{"num_hidden_layers": 10, "hidden_size": 128, "n_experts": 256, "experts_per_token": 8, "d_expert": 32, "d_shared_expert": 256, "hidden_act": "squared_relu", "moe_layers": [1, 2, 3, 4, 5, 6, 7, 8, 9], "router_score": "sigmoid", "normalize_top_k": true, "routed_scale": 2.83, "balance_loss": 0.000115, "balance_bias": true, "n_groups": 4, "groups_per_token": 3, "init_std_router": 0.00797, "lr_router": 0.000904, "vocab_size": 16384, "norm": "rmsnorm", "norm_eps": 1e-06, "tie_word_embeddings": false, "optimizer": "muon_variant", "learning_rate": 0.0106, "beta1": 0.9, "batch_tokens": [65536, 131072], "max_seq_len": 1536, "train_tokens": 458300000, "max_steps": 4784, "dataset": "wikipedia_en"}
Below are experts of layer 3 (counted from 0) of a mixture-of-experts language model. Rows are named router (the router's row for the expert), up (a neuron's input weights, with its number), down (a neuron's output weights, with its number) and show model dimensions 0-127. Each number is 128 + 24 x the weight over its row's rms, rounded and kept within 0 to 255. Numbers have three digits each.
After each expert's rows: "comes after" lists some tokens at least twice as common just before its tokens as in all text; "mostly gets" lists some tokens that are sent to it at least half of the time. This comes from a sample of Wikipedia text that the model never trained on. Tokens count by the router's weight.

# expert 253
router:148149108111139113117138160099141161122105172123152118100153103138125151077128115106145100134181134147124127159116090148128140127138153137126103099086124136127088122141155139200144171146153132107146141121135125113105123168086122102114157134146143139131116107188141123148099166120107109187141124124148090135163166155133131112126174177107147093122129115113079165137128122105105131139120
up0:146148144090110141105173119107101168120105147121114160108168105114123154115154139115090121086179117155158106118141092160150134127106109132120081124112139188148130127122179112142079146139135113167141155127143126131099137134060098109143150081141155100110111104108133104127155127131133119159105141136147106163142093145127124146152128158101119099087122157152131097151127161126094117117152
down0:125104118109130140127169133137131169133128098169163140143124126185140118141146098099119133130147108136146133080136134137158139156096094144105094132160125121123111143099099117071136133194133100126137099116148132096104139082157170113139158114138118138148186142112135128136119116167107099109116120147081103109155156119121102180162164155134155148167115064134140126138126122123122112103115
comes after: "|", " the", " |", " a", " Succeeded", " Preceded"
mostly gets: " back", "*", " us", " never", " ever", " none"

# expert 157
router:124134125143147138122107152094127140168124143136140122154159140150135127136126099138115119170151149156139107136175115124103097129120106135121113117120106139110114164125141125120107191172157109116128162166128099068084100098090098133096116156101145060122107124147177126154126135101060120168147192132144147140126138139102112132069129148133124111135093127107125137118130108150115118119123
up0:157112108091139109142181119126137149143137163107101141119147131155127130090126137145139097125192116169102155121149172151116146134104120098132092146142082139117119141109148148174133154167131123084113157136166109095093145123107093100137174107123151104147160102158137130145139121141117142128100114140154108146141132132128136139146096133061116094096119143121139144133127176107096090147079
down0:163136104110151164139083158139141148154145092120109103126144100128135136153127137111135118108125123101123133171144125148115169084172129110167117139128156101130099147114122168121118149140129155105136119138142115143110165148125119177100098139134137115153140155151173134077135136095150098123143132161111122086128106112068182096130101121133141104139083120130160160062106110154156154127156
comes after: " and", " to", " the", " a", " was", " of"
mostly gets: " social", " commercial", " red", " farm", " business", " special"

# expert 57
router:135141129097124109150154139111101153166106172107107153108125137146143130085118117045117112100146147140105110100117124129136133151136172138135133134159096113141129146085139154133131146145161141120123144131153102143106090102111084077103163150120134074151073090129137094130147134139107118151089126122171094122115165145108114158121136138091120096107113117141106180164142159136124110141124
up0:134179166178104137140158165148094122163125152146139153081136087135150119119129103063162154085147132111144144100170111157134113111132162168119154142132105083096088140122086153126146152111153140115141161145115083146138083107103116116134129146113143092138086119105107110109105123100130132133135148152100137147114128125146114098088122134120151141098121101123111119137164152148109102113155
down0:143101126112148151086155148145140111105132167127129132118150097083134139171049111077107098129156128095127143082120154141118134142113163147158165134088105099117138093126114142141106143125128146151136158144133128118137133161161133170089104148117095140086182100118143112112131127139122104128156152095133153125109154162110137141149144169139124134099157083114141155103115137152124150174144
comes after: " in", "|", "-", " In", "In", " October"
mostly gets: " 2019", " 2010", " 2011", " 2018", " 2008", " 2012"

# expert 10
router:113134118131154159138115093072153162139154174117155108151105113132149127107140097150137086138152145178116110145166164137137150132098151118080130155124119131105098137135105129135176164144132100115138150135149103097154145096121103113105158103108139130111134075170128090143155125137116113108108163160115132171144147131119137107136147164130118083122092145111134169134168147137157098081106
up0:130145095130154154127141113119136119166100167122140112148139129138085140083125155077128106108155145118104123072141114170113110149084113093118118084143104175164167126129133103144096131154106148136108146141181123112115136155115147120118103102105105146096096134159162071156123119150145126118139089117168124147155164160158109147148125132087120143101100128152131124165115132124098108161121
down0:114168150127092145133108163151109127105127132158125114116191091120119142088177141116181122140145117104139126159113136153106130152124142129115138125167140135113136134137129095143111096155136161113148120123141100096136111069143145116157105138133103186116104168163152134139106162121165127140122145166154157102133092144098123158104120173108100096131152105112108135133077101176100105129119
comes after: "\n", "-", ":", "\"", " as", " Episode:"
mostly gets: " \"", " (C", " \"The", " (A", " (B", " (P"

# expert 133
router:177130143114147132149153107139100139116130152137078127130157094146111138111134137145133100079127130114142130113137087155130131153098147098122116140122102158084139136074129145147108152148197117091096158108138125126086104154127129096090132125142132133146112087138154120158139159119143090165101120123171129114130158136151121130120154109100084121136114138137167142123107138069109101112197
up0:100129099093155125089104093117100155087142156131153156103143129123122150140134131151122134141114119140116117158123143125132135132116113121093067092121090116172123146090172134160122107151128152150094128134124089166119134174117120111124123105134121111113149108136155106155106088118113135123119104117137146126149178108175153199092126086146149104121112093127167142140185122128154088146122
down0:137131126105138146056125150124167136155123110124162169120158098152079123134097119105136103111144083143126139091053097109103156181112130124125146166111125095114109159123140100162113106120093145123144175119132107133140126135110171154133116169109103129105122124126132109093133137154127084100125115120162136165099109130086127103154121100152145129086139130133088093151126145136120128148132
comes after: " the", " a", " The", " one", " this", " first"
mostly gets: " time", " years", " year", " area", " Year", " days"

# expert 48
router:116150142112145148155095078106135197150111140102131112156138106131140084107124119104156111139157112129158105140158160126083120146100076130093131150095098125160131128130129095115137153137151119163141123151174124124156138130118152116136145091118125101086107117142112089131140089134102104097131110127157130163135140143071102125124107172127122090085093139128153160155151150160161117103110
up0:173120111114138169129136091148111147166167169141102150137152144171097137095186126116138124124151124123164094099149144128096145162128104137108110128141094106140084134132127136146118150123150108117074168122129123116110145071120083113173115082110147118125104109157152113147128119128142121112086134128130111153175126142141110111153115150092075107093088151128142150146165119129101132141122
down0:164133115086148113129145129179168121148148137150132110153149097134134123183140128101120155109122148183092141108144111111089171121125090113140129111120126099109152089077137148078127136140141153121127126134166122133108121186134164136134112104106127094169111178156128113136090134099113098099084078159139129129147152154083133141114100139123137123111140114118105116104100103135147140157123
comes after: "\n", "-", "==See", ".", "==", "s."
mostly gets: "==See", " After", " During", " also==", "After", "==C"

# expert 214
router:163112124145114132155165125114157148124123172109099137096113100111093138126145127122153117127153164172133115133137079127125099136119144060132132142106071160167106118139187116113098127149126116127125147130140159104165069128121118113102145134104170128109105154138118138120159157131167148135116122173131144138141176107116092132112140126125107050144098116142158143114110133108124099106127
up0:153118100131095128134144115168108109133117128119131127130119116119152116150105109092112097152161078128105132135175092120145075149085158131188116138136114164113141175160142137123162115177110174107162117146156151092127111115103081109126121128143125117145113128121125128140113101151097143176127171114109151115124147129135067171131104105114141098136093108118162155141091142094137121135116
down0:127148141129115137131124111111171117140124152117136173125113070135128164136162134161112127181126121138110113070158054153136096182116154148119127125127170129111141115152090142145087130137110094106159145113098130111151121145111142133124113122181158160130146123138122121146119128110121121094141137122083131121094113115133081152148152127144093096124092068137080118152122150168130136134136
comes after: " H", " K", " B", " G", " Ch", " M"
mostly gets: " ra", " ro", " Hong", " Hol", " Haw", " Bel"

# expert 247
router:174105119140139129161152155119122165145137137129147140119132080131103111125129074124151075113138131156137143129182150131116116186129103114099113146121110136142122107124126148104149156139127156113129178127217134129144132137130097119148106117110113045123126134131174091143144125125133178093100110150121077153138150120143119134157160140127101115116106150118157109135149129139130109105148
up0:115168125100099093072129152156125112119156098123102141155112132145139117155122163117134122100136133135128116175121121147119125175124117115136092166142122123130124156107150135114139151178102109108141117123159119145104085146128089137106146102080135152141122141127157147143168128205119156168115163161156145154152138125130101116130149129098084092117142142105119179165091125155132126166156
down0:152133114121115150161125151112156109121128127159143109091126134075118146138126120147160145063150109114099092130083098129161122120131122126109117162113148167131165173087118112127184145122152127156136150179131101129126138167129153145109122112144109122108159137174168096168142149136106098137121177112145118167126075090127145134123157144122122161110163111101140140151122099101160132111146
comes after: " ", " 0", " —", " 1", " JPL", " 2"
mostly gets: " Key", "amil", " question", " moder", " rot", "ester"

# expert 194
router:098113090146139155106126126135095143155142127127104119116153130126111165126137117126120142160161148132143134128177085130129099115100112116134107118131060146154119118143099098130137130167113126133121145192132102114113159097141109123157131122135150074131149116145207117126153129099082107164155140119130141112126131173120125116105125159128115155060084151131145173133124147141090084137121
up0:108123111110124132137141126116101188146129149073158128139154140147099125107149174104124105185206136146105132160131136134095155123101134073159101135183117134141095120122122088154114111137132136139095155157162157108087130114134110111149149119171157127150089156105144114153118126116135152115136119117108098115140166122139080126160142153132120111123115122133104131175102164124143117126110
down0:113144151096096117112157127161099072102115129090108111177134130145154139167102114156118170115130107126119112109130132093136146174145127161156166164134129125177116120117138118154135116132158169116124144115169115082137129149144179111117078173149111163138118103148127091122142099097178080137127147148106153111132155093113131123111133128086141119120151092090129112133121110111117156141126
comes after: " of", " to", " and", " for", " in", " on"
mostly gets: " Public", " Business", " water", " public", " Technology", " financial"

# expert 2
router:154114106151144132152163141147124135136115164142085176168131098123111099131164117130177096092157131159133108127130083122115132120136160119110118152154096154100115140143181087125110124164118112089130136147126139090143072133074138118083109094124121122152127109155103125121129171163142130098152082176119133124154155120166118156132124111125108088121119159131153119139125147091101101127147
up0:079097135093091099106177119142098172147127170127142097118118094144131109081104117116154142127143145147143134150131117144135143110102137107117090113159125119110121125130159133141168120155072136154119141108148133111141118103106190117126101086158111133166128126141106112097087141162097165135103076132126117133121155122146094170125157128129131106142145079107122122147140157085090114099119
down0:108093128134089116162098171104143155164122107121167152140126106112159119118132082101092157120127090117137134143157118112140151131177120133117130102108164098142105127173105150153134072154164130167115131105140148127113154124106117150108086170122193156135132124133144126117089118159113157118120133130156128147102108094117112092131153144132154131099165106090146155098128144113159167159131
comes after: " F", " M", " B", " P", " K", " W"
mostly gets: " Me", " Da", " Ba", " Blue", " Ke", " Nam"

# expert 241
router:111128080149147114159102148100146175136128162091109111099109096153148117129159144130150101135119144150114155152156138130106156112122097114114130161110119162145074133163132121123151172140107098138102158128104121119154118127131120123106136181093190154140136142145160138139103125109103133111093165179129149114143114141105118129071095129132097077123080128110117118137132141161172104111141
up0:130095127125144115123113105143104143139114150149104132128119119175150133130151118070106130136150166135134146113140176149135077180092106112093101134106127158153115164130144146191131136147170132118134118181173112099115139103099144106128145153163150079128129122146167134164107155140113140134137140107150142110128106156164119103134144148098123156096120133133093097152178109129117076128155
down0:121101114115122119097103103144181103148132132124125129114127125108102134138140120118114167126106178162149175160151132101105190095105143077141110134130137139105153115107127124162134130116126139112113179135134149131125116157077115167137107118136135098123131114081077124109109131153170143084091123109151157109110133142134144154138150140076108087106117138107119193126118092123152116157099
comes after: "-", " |", "|", ".", " of", ","
mostly gets: " Sp", " Gl", " Ros", " Sk", " Pol", " Mel"

# expert 152
router:159117115106146123129144120130090130180113145141163136115139101179114156137146128113143126104137117154128126135134133143106123141181101144110068104135105159129115132110130136115124131129128133110137160123130136090064184143065144100148108134127122126142128099118129132179134152107140144162123106121101117139159180150118109141183109131126077082133093154097134177148147132155077118130139
up0:137133091096128152177110083115155155097112170104151152141139157141154147132160136141120134132123147162112135157123142131124154184131115097093130104130135113125150131124120106145161107172121154106096119153141137116090133144110084122108147123158108118141082101129148119131122135167145155131142110166179136163146170130138089102160141118113068122158143100141153126166107187127110121123091
down0:120128106140140130154125134132147157141157140074112117156114137126111155160125120103161112144128120120141112118058101127111155140119121123134060127105164122115083110083158110091114146123127116148108097131101131141135102152114129102165108109137201114149129160089127137108143145102109186127116144136113071106108131144118176089118132142114112118116135114164085127134122092118122074133118
comes after: " |", " 4", " The", " 5", " 3", " 6"
mostly gets: " MPC", "0%", ".4%", ".5%", " ±%", "7%"

# expert 170
router:105135072138151125100129143126131138174134132122096104137152141147132132111143125129127117134137152134166109112181099161157142138119092116130148113140122126135113122136125111126113161137141120139115144141122120086104154096146065131078114115107159091120132153194166137142151133112100096182144163094151151123148168151149111097147126150095126135093074158141119112123152120112073097104095
up0:110123104106155149096131132144099136152127165136075146140100098145132094088146133140157137105174134140131119110170138152116105161127102088119065147125136134139137111113111140133101148176103139132091184122135075095124137137086095095115128151124157115166127120125158118126135119144100114094110151125116139136161164149132116086161121136106137164094093135139146114174137157149111094101154
down0:086140147123151097138097195130124142106110112121107151086114116150104140162115119167137127134121168143121164108160197139127069150089173123161155141142128142135123143123112109147122117159099106140124142171117122106149166147124116127137127118142115142108110109133179108087134163098097122159121119070162169127145125119128132138100136117139167141119155086097114141102115130129113165140154
comes after: " the", " and", " The", "'s", " a", " his"
mostly gets: " land", " rock", " decision", " control", " bank", " research"